From a checkpoint of a small mixture-of-experts model trained on Wikipedia: 12 experts in each of 7 layers, a variant of SOAP for the experts.
Below are experts of layer 3 (counted from 0) of a mixture-of-experts language model. Rows are named gate (a neuron's input weights, with its number), up (a neuron's input weights, with its number), down (a neuron's output weights, with its number) and show model dimensions 0-255. Each number is 500 + 50 x the weight over its row's rms, rounded and kept within 0 to 999. Numbers have three digits each.
Before each expert's rows: a language model's description of what the expert responds to. This comes from a sample of Wikipedia text that the model never trained on.

# expert 2
Line breaks ending list items, table rows, paragraphs and section headings, plus clause-introducing that and which after verbs like says.
gate4:441604514628529391519495417584623572474517570467497509521469506560577527546494511555550484480547472564516561479527549501428514403499483588444517549456492490482553574510585471502567468513424470551478494517547538558506501541546452512480518458476633520518466567520470461507463407432435536486518445567515449523504595554567501461487458545387576461438438493484461512520546559507451569554485468551492502567505505544522501452449509533514548481471520378511530465515444465599544464552490511472508507469493590512495521554399437485417470453500531485514524499536554520429475541547507519503483476510472531492505362586643543513351560622498531506420528521444495382580465510545494457473532453440468553506550463437477412506559477369534560497423501523497544524479542492496496565522535504
up4:521546461587543473428519517524539546558497574608474462476483559586558475539498506497607485467508387576423464462547538502536532521550501601453535589493485524572507415543570530532561507566502459485536460563557455509410488467505433474531516424484569519490544481554453466488498470375528596479482525508522514567526555535455432441531519537377634431484447436432468495488547460487412510503432476524544541492585566520507452511527536488497521423414461436560412541557471481502535468511439413535550479501451635557457554521482523478412548488498568490518438553548442481431490476504524528497452456516482465489508495502647440500409550654435613538518517514504540464605466502512503531479443525471493501512501561490520400562456527409634519488441453472511480492514520558527508506474515507
down4:541513445499493487444561477477472473475386587420528525509475525494500478446446507547502512548452538597439566509527501435540551433498504521443478565490455486494596555485457455478489484381491531495525583539499496538498508472553542488497530487481552516471488485571564436462474463525448466532406472482478501468577531493436419615523506550403372477466476533541511418510498604475521425476469453434593543431457415479560440402448541544472536505535462435487494421501525454507554434469408526506561492390476524527628475461540400482456466466558505538521548531519520434607553492507580519488550491483553440520511515557488636428487535492437521588520491401540400486530548492404582579444444430540400479549543488581505470487508457409564530449504523494459505497516539463378453557533560472

# expert 6
Sentence-ending periods and commas in prose, plus periods in abbreviations and decimal numbers like m.p.h. or 0.32.
gate2:537485506547522477517481463499471499467478511419481533498514545504444518533474523443480405408482451546523570426471520560447475509487521491537488422364494453503495442474414486528482537448602465599556454496504579454556447506510516533465555499542480408492500429546509513585564491588427465449590477417576461545444500525564585421456555561474482537567475374442504499539513489487452530424493466577531462541463416511510435546494397500513446452452453471445497538511494449564641512529501576491492566467486436495542555530563494432482432461563567546458562424506438511539479490558515579511427500527444507536517530587422449519553544466399480505499470472465629611450518534582539571491521598563518487501444589553472423553480542381501513558571499509530487536548540463511633471507494490
up2:503566495530434432515460527452492483454526496486521557451458549462379474503492471572462436500503366519544456432432475515482604508509461454519523489410598493447513401429404515519448568517523521566589438502562491524440466496479535616537582498571482477426533517572499474598540496543461516522562494520548543480487491467572544508530525505512489455563547469440522499522508520466399555360484513558517560498507482517576501529435445488493400469526483497413422492550489410506615480546520553495502507565436430609547508506580580395493444458528508518479514516434445480580414489574507563536454551432475470531479551557526499510425523468447523433485442549489563548510471535544530522509515629541479489502477500585489408545430489469493490495529496369549477548475433409433599536470431432
down2:406527438593474494568496396526552433528464469524500574416503401448471520426471571445504451407493509526476536463491551534521444463512422415479591475505492542587524551553497383489503453476473509487555445467434551510404478435480588500468429423467494513483529644496538474522494555443510456504519528380562423425527488444479570470452516606544442439454478489473448544490579531523514541425471537463495533474501427574507579509454493454471502446513519454545594442496582530511637522451377485470543538503510501542507583488465473540527423488415476493499544483538546562453453498617509573594507442576535412551565439472453505463483531460508523502490484431545536501514492502447454528485441413468414486500495560545509561553506610523377519541541437482550557464475449487486524537458518486

# expert 11
Standalone space tokens before numbers in tables, dates and lists, such as November 1985 or track 5, plus opening parentheses.
gate5:489441600424467445530501506441549550469494504472465454500461531476498471499502496502524463547519508525400505437566536556527512495589541535576495461569587553545508438423534409464415458460504469461430449413471534468584467422540507574439497447561458477534436511456512524523486529511480576466525485494450474444466587458454531553506522553482533448499499424588520580571445600598614498540582495563559535462469511520536524516526405491515444535529411632493500527439515567464486496443404474584453456455444533486524493499537451426433540557527471513447515533621463416496477465568479458533499473564444564520523618540498543540545497457600567562539524609518446428388407507472473543535491484488493529453480547499496519540465440592498555578419453497541604505529453452464616502529474471
up5:470521526515490470480418531533515523482490582460500566512466547524466423490528549527529525524462499402543430543415494520434490522442527499429529472416482483430509508610556495595573466483435533584506501522474485464405529575494505461613534494396540558551672525528463488511566499492490465482514466491531500448480498472559449503493476424542433474491530539482441458478514446466324508481430514409422498515484457516490437424515585451506474499473547391473475412540477484517528492534483605461473588523538523488372416503538560536584523510494485523541581465437568555487493583475557560466478477381537493519494437377483467497369546572460512480485461430506502547462528458517542457426545523472470485590516548527497533441536521523530464423575443537420429402439534560459484426477507462
down5:567435498494548519484445528474396468503517482489523550520421551556509521544470520516531450540443487445553467493532600532465505465502412427482536544515540505554446501455458417499444444488519463554508460448458552503433462471495589471522559498556498583457379593496476539544465447450483603523535470462456523474500528489444533507550504487437413471387583476565530504515547560574563507415466434532449558487514492466504523457519547533482555465484485517464503578530560580523459516613525542431479597491421387535532483505443495571515506540553396406449513592471616464495565511503539451461467504562544652496502465510557461587486499591393463530483455519485455488545445531408478530489513610584482494463449445590477407500485465435458494568541518554576543573506576495559535558439405487

# expert 0
Pipe separators between cells in wiki tables, especially row-opening pipes after line breaks in sports stats, election and film tables.
gate5:426502491505492504531517499549412527489486492397430518419511434563408410578539525482513489477510527490494436511562463536551465554459425550568514514498459416516534508550482499490514635521530367566521438432533492529526492476494534511364492469545537403409514518521528400454452470500482581493560500496555449477406477546453555443512496469589560494454498521453452440520499495470525419545529475472415474589463541524490471506493565524543483466490560582568442490449464480515435391488606563455481587471455489508542474448485437555555416610499483468502541431510484498578630505524486480505559541559469588505510459508520569560520482491549543418518465435512570470539484472424452422534475605586482513481577533518580445476524491500570453497555591636500532415484521451550532499518404457
up5:574511444500512513503487474490562444466481495551594492569445493501556525408503484582508454520446504484487564501528479516432481496487524522462512446536463524476466401466445463451488448536519536487516549488499515434459537482518537542594542512446464513538469557532369535532516486473500428491457461558512537580621499487590445552527564522470411525566448498564498507512522468447437585514482500588538543485510474426441469436538451458457523434547434494390527538576511566503514637553437428487453459481443554501462552539473589392450502440496416483513453513489536500358454450363578562452498421416549479441534521442458477441447457530450482595527533551465467517469501512554536600464498431390571463496455518495411560482507492476421489494380420452514409591497461510473525501553610519
down5:494541499505519439482584444534485611413573441486434520499453528457518519506490503498515444455467548514573452530439515468522545466469439566574513466491485483535546453507416462467460544565503461564586493506535494513489467495427503488541482533482529410565484498454411471547539521444411577459437603427532478448577510432448429478445491570566485435449483579483459509526562449558468512500546457493474528534412548535507476518431550528440459520524524483520576525440467441490507496488574445473502523496498559519646646498352480441586573613595516487443527486549513460562604583434487371535496539623556537595546553511513527525405509555532540488501551606538540565524490542561496580487569560515519484429571510469586528535500465474457524489517517480522487531499556520563497599548509549

# expert 4
Field labels and heading words in infoboxes and section titles, such as Born, Location, Country, High school, Record, Sources.
gate2:504568510478557379543459502576495513486516533617548448487439456479603495469506460455451520493405464506564533441598561566477509458526461496530486473562571501547444481518563532424468524503511501554523415592553484497478447460462552436439477466445428587577504531617491511453421502438520409469403409503551477480520573556532438491538466503492456451432438513450490549515532620507519490517490388425454488498453502489543413492473396452424469484554543446518541465508470479472500467495601518480579532529611476459512410582451507486509557509629542440488518517455445410590416515525521631552492506559468489524465459555516570470537535529512444471530395563475455454491511431508450481470536526439590473596485585543490429545527456541613461505468536505474563483478442503509478471513476515
up2:528560485478558394455507485507523526538537584560503446492497477426498565500477485432540498464401539541537523486594600569389528458493480443505446408484592523496467541545496530429469518438496530509507415586561427513503451512473539388552477481429428535573429544614458487435436529450520404524474356517488495523550557545510432548480402418526483432451388475440455517477566566520513448609491478478478471485445501511531458437482444510453443511510462419480513425491470462432452492507592492473609523518538476472558462543428437534459517510542488449476443495489434423504458509470575632498449513575442494477465539515501590415508476475529455487479413497458463478493495467596442522474506517468578485623517578510465420483526433518578465517447488550442616480467471490540459469515472522
down2:496436495432489463491565504579464481406522512509490504555412462435385549396487478474473516553499527483490516481510550519562470478512421523468505490447463579371430517555469566519449415551538485454511456457529468571542592438493496498547432459354507440494476488477521393389489456433579515434522536422492505511378533545445426439515532533437443491476469492564508483535518514527473475428511449424454468524495487503551438507536426490512432479525492401462444505506397555518493547510449510484476596491485459422552454524482527524484399563489512471537534463509555529485438407514453453448514479519479476506480487541481458573592504492425473454435494472526344567451593484506533613557495572460471507473616522433573502520457475471526494520535556507440531552454480359587540579582502446

# expert 7
Word pieces continuing names or acronyms after a capital, like O-er-sted, E-CC, and middle digits of years such as 19-8-5.
gate5:564545540427520486443502447502469480467494533556457537464539547465586413531586532529489487569537474558442460501566579484403485443568417476506450526472402468608527448400410464547477558607607468616529541463462507464498495587438549506522485429472576461542501428498485481480497549587521501480498466498531448501544482491531475545534540497501541515557560582524526492515523570462408512489503541449619505495412544507436528417450504462375413502435506507491445477545464577534495458491558517563527467444624482543558495419454413460635445542489489458460518464559482533494447574495539524489531509488464496411350514491484438544533451484434476513548445463556512480506418460521550546415469458527534486500464462507440514468575509526493504528562504516536574524525547475501447666417452510
up5:488541543481499496488372448463514423453522514568450523496474537488560433440515488573483521486541572465420491515514616499442581493608424516523439465475520494550473501480452505443433469566495535449469520437431583535489400464567442536627413509484514523490475520368429488557472473548365438538489578562577484445529524546585516509567490545558482482533414490643507435584493492563503549545482446581510584469416468496498455483462404495557464390494503505496434528486439525396465515575522496420511481451549519480438453498530502379497499523469523491456581535519469538459587430494445580457539543450502494471516467496468548555540500533459576435517455537538491542561478468519629426535504498465541486570513495516518480505582553473520486552473517521505488419642471489502440517523447444
down5:590494530567494435524421517469531507534485529553544450499485602445538482506445466500515459411607509499432501431485475560577431518443495431529523435540582510544444521418502442425544509472467473472504461451497617541529417467403543551627561487538480540450524394509446492527508476480492493493488609455441611539474467548435485508565497534471525485495491608444449567536590423466577393590465448496482517390480561526539494499554449487522463416491573527559590433528614520524497524462564470458536524492604488480447418511453523506455435520483496490531423564515424486488470566568514471466560419440451447486570443488498468573477490451572558416503419504520564499485505486504479576486456561506549524476420480496576480521517412589484464533471486470467488606476476566478447565460445436

# expert 9
Consonant-led pieces continuing personal names, often Asian or foreign, after an initial letter, like Ng, Yew, Yining; also New York, Hong Kong.
gate1:444556593401462533511540571495526533600456493466606526468509590554487484469531550499390531484488533515552507493434549460546527501492454419553563478491368478466449501443414537564569537390496444449431561536485492604534464472513527466491487599507518576463464438481473521490504516475488510530438489514427503456495594464444410538525541517469514569474463560422484438449579623452581504454503560514466508489449582608469528518532575484596541465465483533527490486523565457518500518555535497449461443460514409603465552532523496492427617473402481512464530505449483498441420509527530489520513442405509524458468600623480572431547453532507549486487358539477522537476450540470478506394539507555500508503491521469510464535473409548458671514512507480491483500525473524522440495444441501
up1:443534578478417545489513529479479470431498458477559507473462548485544504470542587630458474487467499528474464441432514548485516425545425569522518603448454508513443478380528501448586512490482395463421447529545544474487495519540493398573553649508531410507437440532526476476542391423410478563460441545499478441515463425472446560521550522489521555601519554514495527461494518513479578474505503516472446503471536578442503553487548419452606516523537473491531501474536474463471498485473620475566554569524505596498452468434445467488578493504492493432486472402444565425408508499507502488524464498506476509436561602456575464509460489523540537489410562479461550551437485565558457419459600584494523420582449482519550401403496452482536515534459491480480545488501626473546518538529409
down1:498586480498535439515501485573506454499421536483435539488602498561488493543507453485492474482598443510556515534459449475619390549563539516441468536525526485414535502537528530566513587499569577540426534418536528517481411475508589499538550531518579403453438528568440481481485534533618536470552563558540445519512432418429545542562452545530549412425517478505549498485561470504542446535478513459444500427466552473569526567462493569485540473527541474541473435471451494519486515494511467516359433491481577481374456523454508547483443534479428509557438448512454550538611597535508481453497511520444503479508376495524489505548531580505541497533519503515574535428453553482530424530494467456511484432577551466446563545416532570472510395662519466573482447433517479552411541528444538

# expert 5
Hyphens opening bullet list lines after a line break, plus dashes inside scores, ISBNs and year ranges, heading equals signs, opening quotes.
gate3:516526527436534550537519470545532545569380433564611577435595409521518556562491578433486529545506524525510469496452529430488484516558553571333534460476595462499534419588613534454465487538466543568537556380445450479448570587512484466525548499480505487531537436564471557431420473506515516518501514542462482501497551497490517504539505490557548526465484511459531493604514524462510487490413470534526470445545540438519574521575513520466496440418558368559519554479485500516484512487527573548424475487494594528455556480525515543489501432493484420489480525390576597449468479538527556496500505572528452450415547439469442511533500486475540485475531581571464524442535459494580448506541528454603472448619525479491471530513478457495505506543612491580548516578584500637514513418494441
up3:514465418529459448407559425494411482499499618494453560406423495585539503580618462528472520485535547582558586477611527608535467500467490492514586488562497493550430554472479445471451494535499438465475432519541563453456579527543536486532499465527548458505519565543484421475534519495473486538610426398385514462419446503498551497445495554500411412505591551486574506469639540434474488506530567511506524546517497467492473490476574551465424481464494614533538502449508541377601448605515478537551502457544413545511423517481489499417530485563443535436495524479469468489489451519563586533599515527549442536501490439470499488576479493468551539514457610506492504488484431480466528514497448440497430474449567611487478501524488498560576500501549523500496483401580463452492464507561494
down3:499530533473488530491515513582515506480479562503538436477510499577448550492465551477409485469456516538534494568377514531513499522557574457480635413601493521539503554514537436484500415482564534532538453432486573514463427608516394448543645568514365533461459510602509528457523489564497516556566562467525487533416528548443525588494444614502547525556447436489511489519510466443458448547533490523524585533500538462545478470528549537561492617504575547502513446546473569503527540501462454582448495498500468442512561468513353451489435474467432479463421449435589409515440543425547472462553499403595432523451618458498530473514472507493414505456410498563492505450531531468517515533491493406498406473383468574479481513474465503507533566471547503464566498484537478513545485491561494